Experts of a small language model: 58.5M parameters.
Below are experts of layer 5 (counted from 0) of a mixture-of-experts language model. Rows are named router (the router's row for the expert) and show model dimensions 0-79. Each number is 50 + 15 x the weight over its row's rms, rounded and kept within 0 to 99.
After each expert's rows: a language model's description of what the expert responds to. This comes from a sample of Wikipedia text that the model never trained on.

# expert 18
router:52 48 44 74 32 48 71 39 67 60 75 29 48 40 60 66 57 50 40 40 33 59 46 64 51 30 34 32 57 17 36 30 17 37 62 58 61 64 35 67 53 76 46 35 43 34 62 22 77 47 37 14 55 48 45 58 81 56 54 54 51 29 56 68 31 52 52 57 50 55 56 37 50 40 29 63 49 20 62 39
It responds to: First token of personal or proper names, often after pipes, dashes or commas in tables and lists: J(ordin), Kirk, Steve, ESP.

# expert 8
router:55 35 25 67 46 57 47 39 45 65 63 43 64 58 44 33 52 71 44 36 47 48 60 54 39 51 22 65 44 38 47 28 21 42 40 53 61 42 49 80 39 61 54 59 56 40 71 58 72 32 38 34 43 37 55 72 63 53 17 52 51 38 23 59 52 53 46 57 38 51 64 61 52 31 54 56 50 31 67 26
It responds to: Capitalized first pieces of proper names and place names, often after a dash, colon or "of", such as St, Ch, Har, Pitts-ford.

# expert 42
router:57 60 64 58 65 10 54 60 65 56 66 59 66 58 40 18 69 64 55 41 49 46 58 24 61 32 50 39 51 41 37 75 49 28 48 57 47 71 29 64 17 48 66 54 48 55 49 24 63 42 49 49 57 39 59 47 44 51 61 48 52 27 18 43 49 46 32 51 65 36 37 58 47 65 50 53 40 21 23 35
It responds to: Articles and quantifiers opening a noun phrase, especially a, an, the, one, this, several; e.g. is one of, the world's.

# expert 63
router:79 43 49 36 11 46 43 69 86 47 71 35 28 53 49 29 33 50 42 24 41 68 76 43 52 40 44 61 73 57 59 57 51 47 38 33 56 70 20 58 28 28 52 48 56 41 63 44 71 40 39 28 86 48 41 50 66 38 42 76 50 28 70 69 30 57 20 85 67 56 67 55 53 65 55 74 46 37 42 35
It responds to: Opening quotation marks before quoted phrases, like "vulgar", and the middle digits of years such as 18|7|6 or 20|2|0.

# expert 59
router:46 32 74 56 22 47 57 32 60 60 79 46 39 44 49 57 70 42 45 53 47 38 79 42 29 47 44 52 61 49 55 37 35 63 61 47 67 34 53 70 44 56 49 62 43 58 56 47 63 37 39 11 53 59 29 40 76 49 27 55 62 37 70 71 54 34 16 52 42 46 17 55 53 34 56 44 20 70 45 52
It responds to: Short codes and abbreviations in sports and results tables, such as country codes (FRA, BRA), positions (FW, MF), W, L, and scores.

# expert 10
router:75 63 32 44 29 66 75 24 71 41 58 63 66 47 58 46 32 74 47 58 54 65 55 41 37 57 50 41 55 43 42 57 58 22 78 59 72 59 43 56 07 49 64 46 61 45 74 34 59 40 32 51 64 46 42 45 52 68 43 87 58 48 38 65 61 64 39 68 50 56 38 56 46 32 43 82 37 39 18 37
It responds to: Conjunctions and auxiliaries joining a subject to a second action in biographies, such as and after a comma or place, was, but, became.

# expert 21
router:66 43 17 56 13 53 49 53 74 73 51 41 30 69 56 16 36 41 48 32 28 39 65 58 41 56 37 55 79 56 61 49 44 61 61 49 40 54 44 62 12 46 54 43 51 43 65 59 66 55 46 14 88 64 49 43 58 66 28 75 31 26 54 59 38 60 25 71 70 46 57 38 55 42 57 51 45 21 37 53
It responds to: Middle and final digits of years and ranges, like 19|8|0 or 2006–2|0|17, plus en dashes, degree signs and decimal points in tables.

# expert 43
router:47 76 75 49 28 46 58 35 62 41 62 50 38 43 47 50 32 76 45 44 40 78 47 39 32 55 34 29 41 31 42 24 54 31 22 54 50 73 49 68 32 61 56 45 52 42 62 36 65 48 51 43 75 29 47 48 64 48 50 59 49 42 36 66 50 41 38 84 83 60 45 62 34 51 42 44 62 62 50 36
It responds to: Joining words and punctuation inside work titles, lists and table rows, such as or in subtitles, "The, colon, &, titled.

# expert 30
router:67 50 35 46 50 71 45 30 69 29 51 40 26 57 37 37 31 81 18 16 51 73 43 41 50 50 42 61 39 50 60 31 46 42 60 39 49 23 52 51 38 41 65 37 89 48 77 36 58 30 43 19 80 48 47 36 60 55 28 73 44 43 40 60 45 44 34 64 23 69 61 62 35 29 69 35 38 62 42 42
It responds to: Function words like of, the, at, in, from before proper-noun places or titles: Earl of, town hall of, attended.

# expert 57
router:46 54 67 48 31 37 17 30 47 34 77 47 34 47 70 42 51 50 28 33 62 80 86 49 48 49 41 84 46 69 49 38 42 50 22 65 74 24 36 70 46 64 80 59 61 40 58 48 79 30 53 48 71 47 48 55 68 37 47 63 57 39 60 68 31 38 45 88 53 38 33 53 15 59 62 52 31 70 31 33
It responds to: Field names at line start in infoboxes and taxoboxes, such as County, Principal, Key people, Suborder, Clade, Elevation.

# expert 38
router:69 54 60 57 51 39 35 32 29 69 82 36 64 52 68 39 43 53 31 69 52 35 59 43 39 28 21 66 41 47 55 38 47 58 56 48 38 55 69 68 35 60 52 50 71 45 46 42 66 41 62 32 99 69 36 59 58 49 38 43 48 61 62 31 55 50 33 56 66 54 34 58 45 40 55 79 34 63 56 52
It responds to: Place and time prepositions, mostly in, during, within and throughout, plus the following the, in phrases like "in the family" or "in the City of".

# expert 47
router:56 54 66 54 36 56 34 19 51 76 62 50 73 63 36 48 23 54 28 49 31 68 48 41 46 47 38 47 62 50 43 22 42 39 52 37 62 37 55 54 55 55 66 43 54 50 63 28 63 29 50 49 56 41 47 21 60 38 60 64 90 48 55 39 67 61 54 76 52 49 27 62 34 71 70 45 44 67 32 50
It responds to: Final head nouns of proper names of organizations and places, such as University, School, Airport, Center, Street, Records.

# expert 26
router:61 09 59 54 39 30 54 42 52 70 59 44 31 53 43 63 69 35 33 39 57 76 44 60 36 36 30 43 51 44 50 27 35 73 55 52 52 51 15 65 49 45 42 63 60 69 60 24 72 33 46 36 57 42 67 30 58 58 23 66 74 48 36 48 55 62 25 61 42 45 45 48 50 64 64 41 41 43 25 34
It responds to: Sports words such as League, Cup, football, season, team, Championship and games, in articles on clubs, seasons and tournaments.

# expert 48
router:63 54 35 61 60 06 54 31 65 40 54 21 62 60 53 39 54 54 28 28 57 47 67 66 39 50 46 51 51 49 44 64 28 80 29 65 52 59 64 63 41 50 67 45 41 54 67 52 57 42 32 07 61 70 22 31 56 65 39 50 35 57 11 59 73 61 50 45 47 49 36 56 34 33 32 73 49 63 49 31
It responds to: Lowercase consonant-cluster word pieces at or near word starts, completed by suffixes like -ing, -ed: dis, sp, satisf, end-g.

# expert 23
router:36 43 17 65 53 09 41 66 47 44 53 44 40 44 42 25 41 65 64 35 48 54 64 38 58 79 28 53 25 50 57 36 37 43 50 31 60 21 49 55 37 51 58 66 56 52 62 46 85 20 60 41 83 55 28 56 49 60 33 42 47 19 47 48 64 80 27 66 50 63 48 33 19 45 41 50 32 55 62 52
It responds to: Digits in the middle of multi-digit numbers such as vote counts, years, scores and coordinates, often in tables, plus number words like hundred.

# expert 39
router:29 22 57 37 24 27 37 58 91 51 93 42 62 42 64 53 45 61 50 45 28 31 63 30 71 48 48 56 73 65 50 38 69 31 42 39 48 31 54 57 48 68 69 43 31 70 60 69 50 25 34 42 83 62 31 32 65 40 41 67 36 20 51 46 67 40 33 72 43 68 24 37 48 32 48 54 21 50 63 43
It responds to: Pipes, semicolon separators and dash placeholders in statistics tables, such as —; and |, plus header words like Record or Final.

# expert 1
router:68 57 33 71 29 64 50 63 70 63 69 46 47 74 62 37 32 45 39 42 69 51 60 19 46 66 13 42 35 26 49 32 29 56 43 48 46 45 42 77 43 87 67 70 54 47 62 20 70 37 46 47 65 48 47 59 65 52 53 68 69 36 49 65 34 58 57 42 40 50 67 38 56 63 82 46 49 49 47 34
It responds to: Country, state, city and town names after the, in or of, such as United Kingdom, California, New York.

# expert 54
router:54 46 39 54 31 78 59 38 76 56 57 37 33 53 41 61 71 54 48 49 45 57 52 60 50 69 37 45 59 30 34 26 39 39 83 65 80 42 34 74 33 57 59 43 31 39 74 31 74 51 33 37 34 49 58 22 51 48 61 51 39 18 41 48 39 56 43 71 70 76 41 48 37 59 62 82 64 40 73 52
It responds to: Pronouns he, she, who and given names like John, William, David, usually opening a clause before was or had.

# expert 0
router:60 56 45 63 27 64 38 55 60 52 59 53 81 56 52 42 40 53 50 53 43 56 71 65 63 31 51 71 46 35 59 24 47 32 42 68 52 47 33 57 54 72 56 65 49 40 71 57 76 66 64 26 52 83 53 70 65 60 28 48 42 54 43 64 47 50 15 53 30 59 60 34 66 50 55 60 25 62 74 39
It responds to: Tokens inside values of dash-bulleted infobox fields: website URLs, taxonomy names (Arthropoda, Insecta), suffixes like Jr, Ltd, and line breaks.

# expert 36
router:32 27 56 55 34 45 50 56 74 43 70 42 65 53 65 42 61 39 56 58 50 45 62 59 47 52 28 83 34 53 39 32 48 48 39 39 54 43 48 85 50 56 87 60 50 43 71 56 67 27 40 31 61 61 27 45 48 46 32 60 66 18 62 55 43 50 41 69 48 48 29 59 40 45 40 56 31 62 42 35
It responds to: Digits, decimal parts and separators in numeric table cells and scores, like 12.650, 2–0–0, 800 m, and LaTeX bits.

# expert 37
router:90 61 55 46 40 24 38 35 80 35 44 38 60 54 54 37 35 64 34 44 57 58 50 41 66 23 48 40 54 51 56 27 49 56 60 65 60 50 19 80 17 40 62 37 67 37 60 37 56 39 51 52 42 51 39 27 61 62 21 65 61 40 40 62 36 47 28 40 54 51 42 61 29 48 52 55 42 60 56 29
It responds to: The, a and possessives like its, his, their, right after prepositions or sentence starts, as in upon the completion.

# expert 51
router:49 37 20 61 34 30 43 43 57 49 71 30 57 74 59 36 38 64 33 38 49 44 73 61 55 54 48 36 44 49 49 61 17 36 43 70 48 68 49 46 41 45 62 57 56 27 70 48 81 40 29 36 57 67 24 55 58 46 36 46 57 43 52 45 53 65 63 47 59 46 36 38 41 42 43 25 37 58 54 45
It responds to: First pieces of split words, often prefixes or single letters, such as re, co, pre, dis, and e in e.g.

# expert 20
router:71 39 63 38 43 34 52 55 84 48 63 46 47 81 73 38 57 84 58 58 53 60 32 46 66 48 29 39 47 54 51 41 50 64 36 56 47 60 52 39 47 67 60 55 70 30 50 47 47 18 17 25 75 67 45 36 45 53 35 52 74 65 33 41 51 57 64 58 33 62 34 46 39 46 48 52 50 42 61 13
It responds to: Last digits of four-digit years such as 200-6 or 194-8, plus time words after numbers like century, BCE, ago, decade.

# expert 35
router:43 70 51 56 38 54 44 28 31 58 73 46 76 41 45 45 37 26 47 74 57 68 46 47 61 59 60 54 76 59 37 68 62 32 65 48 70 67 61 51 31 49 55 50 24 59 56 57 73 40 40 38 97 40 38 48 66 54 53 63 45 20 42 46 48 59 27 56 43 47 45 47 64 50 74 66 22 19 18 25
It responds to: Forms of be and have (is, was, were, has, been) right after a sentence subject in descriptive prose, as in "Sunol is located".

# expert 17
router:70 63 25 43 51 44 22 27 67 52 40 57 52 73 71 46 68 66 38 24 49 40 52 45 41 43 51 65 76 41 36 34 54 32 54 34 67 45 24 63 19 59 54 50 44 34 64 59 70 59 30 53 67 51 65 38 75 42 55 42 37 13 61 52 70 54 58 48 44 65 79 68 59 36 52 55 64 76 47 27
It responds to: Infinitive and prepositional "to", modal verbs (would, can, must), and determiners the, his, their after verbs and prepositions in prose.

# expert 50
router:55 42 40 50 23 19 55 57 53 44 76 55 37 49 73 45 42 61 38 43 41 30 61 61 68 31 36 74 50 49 38 30 51 36 35 42 68 62 53 75 43 81 59 50 41 44 68 54 59 41 30 31 86 41 39 57 78 60 32 70 44 35 59 58 45 40 40 61 38 55 41 35 46 36 37 48 36 71 43 31
It responds to: Band-member instrument credits like bass, vocals, percussion and drums; inner digits of numbers; and coordinate or infobox material.

# expert 41
router:47 35 66 59 45 39 42 13 40 73 79 50 33 50 45 43 27 57 44 43 44 26 53 57 62 53 35 40 49 49 26 55 60 62 29 31 37 66 62 74 54 57 68 54 40 42 58 46 77 35 66 41 49 49 51 27 45 45 54 65 55 21 57 69 43 26 54 77 57 42 65 37 59 36 62 77 28 43 30 34
It responds to: Past participles after was or were (located, built, appointed, written) and sentence-final periods or quoted periods ending prose statements.

# expert 53
router:43 35 32 55 39 38 70 39 42 67 56 43 47 36 41 45 38 39 37 41 41 53 55 45 41 42 57 66 75 52 66 30 45 51 41 55 58 72 47 57 65 54 60 30 57 29 11 22 39 37 53 25 84 55 44 63 65 42 46 76 70 55 51 52 73 44 36 54 25 45 50 60 53 45 90 84 45 70 44 29
It responds to: Opening parentheses before abbreviations, actor names, dates or glosses, as in "Administration (NOAA)", plus brackets, quotes and odd byte pieces.

# expert 31
router:39 32 52 54 54 12 38 56 65 68 78 41 48 46 40 63 40 49 57 51 30 49 48 56 42 56 45 65 43 32 35 47 36 61 64 31 51 45 24 79 44 45 60 56 50 62 62 51 62 38 45 22 74 75 39 43 52 36 57 72 74 46 44 31 36 49 47 80 57 43 32 50 59 47 59 70 31 25 35 17
It responds to: Number words and leading digits counting games, rounds or times in sports prose, such as six, nine, three, several.

# expert 49
router:23 58 48 62 52 47 60 52 56 61 50 42 57 25 64 56 45 79 53 74 41 57 87 65 41 72 22 74 59 43 41 38 58 46 43 21 59 64 52 56 50 71 64 44 45 34 38 37 85 15 31 28 65 53 49 48 60 60 45 64 35 60 39 70 49 44 34 79 64 59 45 54 64 59 75 57 53 57 45 40
It responds to: Hyphens and bullets starting new lines in infobox fields, credit lists and section headers, such as - Established:, - Principal:, ==.

# expert 6
router:67 32 40 64 48 30 41 23 74 40 84 28 57 38 61 39 47 57 51 69 50 57 53 39 20 44 36 55 60 56 26 41 37 48 63 73 68 33 18 37 15 65 63 43 43 48 64 34 50 60 42 50 59 54 34 72 76 69 52 74 37 49 50 61 51 67 40 55 56 50 62 49 37 51 44 39 49 44 45 84
It responds to: Sentence-final periods, paragraph breaks and the == or === opening wiki section headings, plus table row-ending pipes.

# expert 24
router:50 38 42 53 34 32 51 57 51 62 62 44 46 55 48 52 40 40 39 59 45 48 64 47 75 26 32 41 54 35 69 41 58 46 26 50 54 51 65 50 10 69 62 39 53 46 38 70 68 08 53 44 78 73 30 32 34 64 55 34 41 59 52 24 50 48 45 63 29 59 45 62 41 44 39 63 27 69 49 21
It responds to: Leading pipes of table rows and first words of section or infobox headings, such as Reception, Career, Born, Votes, Party.

# expert 16
router:75 49 32 77 23 38 25 58 55 33 71 32 46 48 34 42 56 78 45 58 43 56 35 33 75 76 51 77 47 30 73 32 60 54 46 53 59 47 31 71 24 65 63 61 62 44 60 13 60 14 51 31 68 60 61 28 34 43 49 51 78 31 46 65 65 48 53 29 77 60 34 28 60 26 58 64 52 43 63 35
It responds to: Month names and date digits right after on or in, or after a day number, such as on July 19, October 2022.